config.toml
hidden_size = 128
vocab_size = 16384
optimizer = "muon"
beta1 = 0.9
max_grad_norm = 0.5
max_seq_len = 1024
train_tokens = 385700000
dataset = "wikipedia_en"
Below are experts of layer 2 (counted from 0) of a mixture-of-experts language model. Rows are named router (the router's row for the expert), gate (a neuron's input weights, with its number), up (a neuron's input weights, with its number) and show model dimensions 0-127. Each number is 128 + 32 x the weight over its row's rms, rounded and kept within 0 to 255. Numbers have three digits each.
Before each expert's rows: "mostly gets" lists some tokens that are sent to it at least half of the time. This comes from a sample of Wikipedia text that the model never trained on.

# expert 18
mostly gets: ",", "s,", "),", "e,", "es,", "er,"
router:180173157129099178124145142102171126150170111184115125127138118099139085169097139140132095166128146107151152102140122125166151129136125164113104162128050112068104192208101124122129117070084130116075132117087096109111151107128156162132101147125096100106138134123112162160135055175126160174092119165144167100145151118121105103117092100139175130099158133179122214091124034149117221125117
gate0:147118152132188087161144118100111129103140045153103189127160194151173125080151136148083086241161113089091070179141143172112132094160075147143153118123173116198134135141118130111169109114114138119176143106160120086102125142133128128148092138115121119144091143154148116112162129108137136117121086166123145121139098135128236152176166148183129127181088121127140105086161119169161098153172
up0:144094136115146239140095151143127139150084154132128112184091127136124133125194140155138083154108124171126168104060097162164161116108127110123141118146042120107113123184149151089152123074108156131123076142132115155065096125096109082083112088112110188149124071120172144133098140099172103135131154077150160126154127157067110156144098165107128052135183178177149126149124104138132123077078
gate1:110129120127050086105161090146181161159171088245153128085173166093095120129147105123120161122160147113135203089104108143191130122111122165159102117145118137074062148117111129139116118114108139067091099141141082143133134111124134143173092122133158099085094125143123140153133047120136139136099148220143127110148109170108088154112108113130174133172167153121125145065125061117114171124164
up1:106132102115115126113107167102124135151105103169127121135154144007055159154103105132168114156229142105158123147111087123129175147102089155100088130137130122069131078147105143155159104153113140128175110145183196148036130160105159079207108083180096163105131161107094119136130067131126088179143140120145115137075110138100139111107118124173089125136157122175130147152115113109121144116143
gate2:126158114138096134096142189092124085090184128166097155113115120173149088145137098128118147134164159084161095075092169120176125098098202117150135128142087166072155101126113119103102166127125120125128057081127176150157143179084144143123124108114114166158119180114093079145118120096096130133138162137111117122160038115171075135194109122200172149116189094175097051103102106103120138129125
up2:093126100130083096126116070084078168120143145185157122137121167163129179124176103136124086104156149139191126050126059104125094101129101144134141166163131172131164135137160225101113154141180174108150117128088150148165112179151153074153116128103146173168097149131120171143113165135118142079112192156151119158112049097129057145212129111117120158135161139126090128114116142156131110145141
gate3:112122117114116204125147185065117127136151111126129111028130138143134123087143112125110125127222150143203129093072093112142120092147174132144147160097117129106172089116127142060153145103219157145101146133134138125126135132120144089150138085096086130091142149095135099110106171124072092159074139165120076104087156133117167110112129111157118127198186090170141052095151112131127100158134
up3:150156125113070089117118098147112168125118149174151075165120152062150083104097178144182089120095134070120128108122146053111135138122122154119181121116158076117117072108199116120149144160137164145118105135183130083174120089122153112086126169120166135124154088214145127092141144116099194160115154086112127141143151144083198097141156129063141171145092140178154160160131143151128116135053
gate4:209148160126168169102152139082114093107120102175081133098140093143143122111076141166142142152236122099127148120132156191130084152100097150140102129133071090065123203188156123074107121113089158116098132149138071126112165147143141150170145154189078091127134105138101156081164106153157122163113137178111117129130145118112139155116068126087184163062121112139105141149137071136111164137148
up4:092131104116124129176136151102138133119092142109146122157156111130151063104172153109153069096047122172160187139145125173138096105156165148132092170162172160099161133160116134100155114166176080135148134107079128123089144085123130195129104147105157112170181140072145128112135086199174153166111151104093136169158143147083135118107126161179200126124245135120118091072130139133115105129119
gate5:114114126124120134168085152173078092101149156067124108091113100200212142093153163110087096076133075129082143095114156137138134099102146184113130125089157106164137136123181182091146123168101126124107134125190094153081137039154096140077150154164128098122167125146151140137143118101111160085156065095156163138127112182143191160124102119102148110152168214106101123141139139106174151122146
up5:111113162164137115152126128113184125138109112119145122114157129142101072143170131105090118105162152116205067107068118172186195132145201117142137175074105145121156143096158132143078084113098123144131089136179144144066122100162102093114152174133063135140157139129170118159139130112115139119152078075131106094115083161065097118113125104050143145152164075169094058078091138130128164152153
gate6:114149124127115154150092124085124123120133122162142090120103067125176138109098187107083143109144113133184122078210145163150119132162117117072097110135137132136131169115139140097112084108138131126154090165186255095211138159119123113088112130109161144120130091111144116144121227080125162132099093089142131127106117168132151157114116078144090132187112207136094132176139100123154136117080
up6:105092092117159119142131156087111193112120127083137150141117163130139153115079148096064135126142142162120119157093093077098156087092128138134167135087198106124177067094148117164169143173212162134129116156198151140161066114145132049156179102112091166112139121147134133127097180121116101185131145108105136119159098071098094152107173162130125111075143119146121139106096122137136035079104
gate7:159145121109173131169127156143075166097132065099105135141152173198169108075125174120108127109125134095159118138145122127093128148150148127141135098159150119218175160097176099161111123072138117101097144151139134084157066105127125113106173081100159057169110075157164113108140186120108196122111050108151110129128100147153161127129119069054169124192127150130109137132159114119157096178158
up7:148135199088101152097144123121099094134168111179142144107166187135137157107157096126115181161124112101081106105147124157174161134132112124143123152171059194085136129167176085114095103077069063114139087134135135184110110113153096132107125133112098176170063183139058115170096062101165143095125151083138118107121121118150094094139133148102129130140151073125095081117173079152165105107182
gate8:156117161155154103144144153153147086109132157188096179059178164072144176137082121142094081094233106112119157149085114106099114144139150189071104097103143115081152159175079136106141132076219139129163084134102126111107162128149087104173097088107124110123071082176089159163147095121141178150102146140128103112124118151081135140094124085152093146144131149123086134136145148106114110109165
up8:104150202133162133120177156110120105131112173181095149122107130170107100114092097177109072144165132145172161093133125080127140147117178118060158101115132154100104139167140108107074147100199149108128076113096073097142131116150061097115128140110078105172129094108115170126185079111151189187101109160140111084100143189059077103095103084087108118151090136097162145126136152112139158150159
gate9:092100103114167094160157184162104103109196136164104145096097091190129128124159121148100169102109129102123145128169126103115123116200126155136177120100115084185136111114100105157080165174165102112124111125194104141165152126115104081124117189079117112175149133145143108168111124169133124159102118207129159136128167163162082075204140083137130152102024177126107136151100148155151140163105
up9:140131130109092130139126183114137121124091146121200160193144137119202087108130112164129036117095135095082131157124086129109112141089080199123125145104131083140213080138183131170149128125146127114114171089050189113160124140105128152096128100134173171095109144173159150116079158120098156135065130156123183107154136111108155119061154124107115124138137127100140116108161174069182124142102
gate10:131103128144099164193136083172107161168142120129189142129118095041117137151112113173114225153150095137124149090120102185094141137133184132123114134158122095108119120119154116108170073102156127109178085063173105134074157156140177135106131113148147166094119132145137148161073125128102100183117146099180124127105150160116172134130170150131104095080099094135174037181135150115158080087137
up10:132150104154142162105101190070141086132133132145101183146109114164136092117149123112143086158101173114122169218181135090092098154133187143107117117122143149018182140161093128130067152138148116129128148133186136145201126134092068133118133140122080175141184165135144134141131178173154171062105096117104129101069144104150109124144096144144169133112086146088173109151127092102082125119137
gate11:112147124101119162094142108145183144108176126071117095083147036169085139152074092069129216143114116144164115120130122139121123119128147172119119099115139087133074117081107104128035166113140103130099136172226083124117130121121110124108154089107113121118179123079228094150153117149133100116146169124146131141162177138107163123125126126116091087092130111168124175196147126114132131109158
up11:134089140178093115140129128104096084124096163087105169139080170126118118130119119136101205127138178087148106117116103107137154170127165075115120121128105122116139146144158037130085127084122081124194067155195090075205149162149135088132112217137130205144158118137160139122136121179138133083146121159172103148109112152156153090162178147149137145151094171127167140199140127114137104156148
gate12:112160087143138152114131145150102138142126136162156110140203136167163130120138144142159192117172123139166124189100152090124169098130127135136156121124102115131134085087123143130118170171135082165135158111243082165098101117148168101212162016165115103168089119106142094120079123083159110116187154122103080166114147173145146113105068125095100128136089135146116107121126134124101088181160
up12:091114127127165122087137128122129147125140120147130139084178158061140133136093103155140075083117141187089124108139125047165146121106170080090124110137130108107201091124100157144174091104108116125103133148055137132172150222122073101106137164158160064092127103179148110139141224136172158078146140069121139154108140102159180171151094132105189127151162125100130152119128113087116130106147
gate13:161089109092113161122143145096085028172130113171101112141116149060085156135110110132162134151175134111143152149126098146093133121192088168164104138134045107117114171120157135145184132113111115125081104092057131178093152084127201167134116066134119076141140109173120123132135117119120101097116148100147105139138179099121177097133115097095101138152163207195165179116115092133114169139137
up13:081121144099142149128128102132116123127130155084138120146126087102137100137186170070111074115128156129040138137134138162152083124077087174164160116111129172222138049099162153141096083110087154136085105135134123091093121152169102074109158136174114180120139137110099161133116191092142167157133124127169087148143177144136170131126153128110112106161119097138150057102095174129195103131053
gate14:142136115123138122195155130164157105060086124111102155147080084114154067071119142162125161130109106129090159111143132167108120075144131099132138166121118102137069150063114127155158125123098100135135141133035085150136117097151165181098126102121138236154092117140173127129119088154127185128188109123085162111163075153070112126134203121178145155126131145123139158083137107134130111119048
up14:170165163126135143124162118115120091124139144216142118141113132119088134110123178097117102137137119149158111093138086157092098188135094184152089168118080129101121184205121133118123107092079109146087138100113104152153137096146116174086081145128127103120200128131157133179137038125154156153074094146136159139112194080200131122140092078101114117099159187134151159122114100084096180131185
gate15:107128104047151102092108155118125209138088132089138151156144151129175108109124138095115097175144149166147161167032116188163163110070102146135154155161189131110085112067127141094141144101152137165175160120133090165118103127149213126163120120166167092169165116126127160150121168146137109113093102191060138156146122117121127060104138129076103068148099119144153125135158151122125129106076
up15:122069110139116091110150101085120141099108152123093119133137155130147111108203088116110135119097151107130202105088090123054112100050101146091099161162175165143092059070147158078118165081155174162152128128154094170147128143099093173094182158124157124143158110137098158128127125152123130114084128193082130138211103141178113129131152129191069121124105138079136142118145159116165121174094
gate16:157150104094143089063140129137149186151146082172120122082148159133072125113093140114089150128171103202101113097126117166124130120145150151126116120136183111116122133130143109203174133130196112175107181136065122117129105105112182086155135030130132078094133152163133162136114181176144145150091125120124104136061117056118118141058121130096122061175137174148145160165101163123107124103154
up16:109059147136096054139126157132154159102138149108095100107150118122139123183176122170132162110115143115116089099148100084105154087137164135100137037140100132165125128146081122196109133119129127133120120112136152110165098155092076105098140198154125215118099119099135127124170114129131166122073149078124108111125158143188098086161211166146052108150165166133065066133105161136134142084145
gate17:137176138134176152162150143070117117168180154136154142131118133080123113113065161138143115140170147134093167099073085149091134155097126202172151137129053083168178133150132168103149119134074149130092156131143135056070117163107142150146110164135148095124154162152094132130086090121170150108120058135144147128095170125046179134119140151119212192145170108083107109121137078154129124137142
up17:112112115103122165135148155105159082138154097149091102124144122139142151099092140127143123146058165123171143124087139076176178093159068127151186125108076111143161143152128121070084161113169126125126091174076108087151149161134093114093102058163158087133142134098090136157114064096118102072077154115151111164113170147065055109140096149133136132179051108149156128077161124084178142117103
gate18:194144145125087129136143106140095095151139082195143151101143124178149063103111143150085095169098143121124132088085139149136090105130148142137147116154095164092144133139097143087126131098092095125109189105116139094116140039181126126137105151114118127122113147079108138150127015193084224140089111105135133106132129146121170117147104129130135113071166146171127118044122104159145200105098
up18:151167111106152151147107114107121110103115120165084121133123115086097164146087136147180107125193109111087152113102193173165120111143178169140143172071118104105045193144119123146161044127117144122095067147032111149078135132113103203111130088146124158108122098131101145112095125144095166128069103176167169103189117113094131121159159096117161110123139208130120138120122088119103153122108
gate19:116132173128118078083136107109155160096097164169091118151098082104174116110124140098131052117100133141116142150148127116157074128122142185088156099148144178154170202118122146117187139103128123130095102109093176154121106096135144200135133142153134138147112111139081140148145000089106120141072081103109157124150134149115097097109136131127107096185157126154123140151083102125137176083071
up19:138177136134144070084166161168131152131121124165116149127178161109080102128139097127170095086123108073151164145116126158117154156139091142099124117120150145105112201167092090149132133104141118112109096140063124184128123156144134169116065118126096168122118167174111106122119000158109131186119165109145111139163096174133069159079117152169130184105178136160156157090112119185072164143124
gate20:142148089127142109100127054102102077167173093134069083105157086102087155108090136154169138167135157146113168135171150176067170147083111135123108091136068101078077187149172131078138058150120184137174129177107157143137108104117092132189154066105165082135075138140155116126113092119194143126133088116100134121116127058141095116103155120157149116118153167147128137142114101142104097171162
up20:170160131148107091152144134169135105144151172096172091146135018087136127155161164127138150149128110159138062129102114127122115121116095175104157154078163105136142149140094080149099134146142163101142127111147205166093099090127093147110120173146126150084150109099118128092119179026109071079145127106112106171180198137110123128139131165143047067135147136134099103097112176096138157094108
gate21:139152156137108144124113085109104147153164114187096142114135093123083089180113106129209135120136160104166133120110080120139140144117051129129135138104098111055115098166139143151158086106108128130105114155095142115149141169108163145173134193116197144059131159083153095148148120140128146154075080186130121109146201131118078123133106130170207145112216150124123187146162088140144191095148
up21:165100163116094148179159122147164159144116096136165112131094167086124091155157108159180202116093146137168181111099110049148105113100099148154105114148111157074090170122105128119163120086067119140117183092090116086108112068106187121165142111158180073070093142105145133169141059129120154194129112184133151142088095185155117134122105120154176112106163079124171157111163116133121108114144
gate22:124153105122165156191123077193072119111098173065125136098100105233139139090122153102092131075102096139022071124110163085104067083111147086128160123148169125133110113124141139107107063137145075137124164142075076167125090133170125101103128157157151113118137105178168131122123141147104121105145133150130106140187148113153143139156161135104086131119092133046138128166147157137139102145109
up22:138127097100113124108120109100169130150144094173119148110115125077123093151142131099142154164126121132251139132152103106092150118088084116143128092155090110054111103136109135120079194142129122102171099095169128101188144053113191157177112122100109132119189118145119135124125042151156149176121177147121105149121125201157177083172129117162136151133160123154101141051133110093159092110142
gate23:159128098220119056159142166182131158142172123135180160057104118088144201136084171136136087150070115139120194107174132093103104108138108148104132086134121109110155127152107141137170168124161192131133150104052201146132130115117116165067140179133149129087132141125186139113174097100166137187135123122120150121142157102104138117181174150122152099088114114137181148153115157124099124115078
up23:180117167122155151135125121090132123099152163113012124126126116067110160184133126134096054094078161140098160123154103140179126197117092119117133123124101115156177080105096102124217110094090112113164132111101137149152134143142134152063135136182133067150161127150112158151132193103137140093104078132106151116135084132132099117065102097149171103143113112108142148111118094155148091207083
gate24:246141116164097144115156101090140171132174106184154131147115090144101144138171174129081107100091184111184160156150131077168151114164141091133098151143094113112096178094134111122132132168133061095115120156073071160154123119153111089148141099169157106130094102138171131059129104184100093104130161135134122127174119103054133080109116114094075168119110150084135143129125108175147174120091
up24:126147160123159136089155135147114046143117076139087149165165134087097141120114033119188140190133096127104107104090045130056106104087079139124143201115160111154134069106155167183110131112165160170108133104103119130084122103101170152178082144141124155115137103105117094147130139123120037071171129105131138143110144156150131139099125140183137121164133161147113084136100137150184144085134
gate25:162167176149143142089156150120158152142108155176097109108129116117092149126108156116134024146118155089157174165133145120158157184125098123151146079129119035136080158173157175076139150143139197112140140099124105144122165147107166190170150173153133091105131091132156096114177051148152169152148097146103157140146146134093154104110121093091205105050133147153120162114146103162132161150125
up25:097063129153162112182134092187125142138119095141134131114092102206114092101154121097149207105000165146049115092133115129094107105104131126108101165154135158188092137116118146152146154093114144119148162121066073175076129095153135125061115189124125132099155143103142121144163068147094122122121074132135127142130130142172137135153095129129149124135107148067158144155119119094119128130131
gate26:161147127121105097103126146105141138142153157109136104163181147078112100163105107136089075118162098140186082065130128087103135136101138223091166123101061107143114152167139097122129128125150119119127102094126172137102097135125104142182184088134166115104134166150200142130129205091155126140075144100108118113187109090124139124094099101069058089089171116146148194163112149099109197153100
up26:161134192153096113137109073084155155134112139120123120122207141177068157097174135117112125118155110101150120101109190143089119098091120160063142121094072120144119188125125104110085103129113144112107089107161137139090090015121129094129123133071143111118201133148205100093170161156137161128087144135140115161164141166123133087170122124090088158083057140174138160153128124130131124154172
gate27:100130153120105131165114179135109107115136081183172088093115109125094115077108130120135202132088144099113081142106101085074123160124126104091113083131124083116100150080155123134181189155137115119145102143119174079102123152172156157122119134155161158161088124194132075085143067101143088115213173137113164115133101146181077139141115149144121167158216108072068174126122150128120101164143
up27:122144145168142144142122144104156192163104137069110173144075150136208143126198137067140148086140091101143136103105180179090123119129134071142139208104142158147136118088125155138075132177191135137159136138137111141113099121174155095135125149076108150176143110105126110105106203059132143091190103102136144123138127140114167120123113209092113152109126104117049094147126131192118159156127
gate28:139139152092101064097149124109160105110095168124118106178176129108094091119091150101109137131153140114098147111105079189150187101093124112091108178111126105113063110110140151137095167162144118145106103063167051148095167127129121160097171124130159163148127124185149162129160122198132100104137110125126191143197213100085086107132106113088184114103173124129182160125120091096113135111060
up28:150098121187132168147109242114120115127135130121103148113106134098175143125149096135088113190133133114160164093136210139166064156158155183136132132120111127112186125138158122105138072125101135112118085120080118122153098163094148193197104079135106140114134092051091113153132069150168156124129189179113123128099095094148152123104126127175059104186124142141129118147096107124135128095073
gate29:155079093122177079088157062132145123118129154121125162084120112116104163142141092126112137110159107083099125100072114130100105107109092057122186092124178086117091105048135144145077146150162114151155129093141157168140133134167117081100107135084152117190107093137153101128136185156108120165129102046128116146113136142159143155097084133133066118152122077132090049136137174130140060100197
up29:127033085143088086111103145119122126137148152141109141109097136150160169133164141116126080113182106127181131172120162177125138199118141136135148124099140103149132137095107125171082140140166187103184115133218193160150061162114142128117119166117120113126173134124148160128126159057131110175088123095135143120166115145093141151164153178123132169127104135114140001144102102087135145094168
gate30:145089122102152127113117186113142178194143132134179096159112099213188152072154197121165024119171103153167099117091119146118161045082128142180140149127162119167102121174167119178105138144154106141089139110199148125153094108132121086144153117121106098153161147085163105089135100066119116121113123127151140143181118159123144105160122131082138154122163149146160138103134146088149068138122
up30:128162145166134104125127151137146131122086128113153105156166178222158123117108106151136155116058126103152122128134148107100133191130147186091127084154151109117106129148081117166093238114148126140114157151147133109119155114138119118106139183131136139097181174128168116110171164163196141106122135000146138160087131098150130115175134113169153125147158127110180120149163199115100167094102
gate31:064161069064147123107149116158169078126122151118117112096144101197143123100171092125174169107119123155114100138092093151047124094154098108085098095132161143171135099108111132161117125151135119141208086096136146159141119206114101094113149134151167168132118126107098078104129171055051117117138131197145120162179082173137100078103107143145140153141105151167099112131131176120088107157095
up31:099125096137139166142189153065110081109170111071102139095126094161163099113155118148117178115166104105084059109126112054124135104104186107177091103143066116144098207140154135077110093110139113129152096071103127129142172213150127202138120142128157187132122084128184164142126141175137166096091166128130137123096108116113141100179152129119124085110147117070122123173107150084131121156142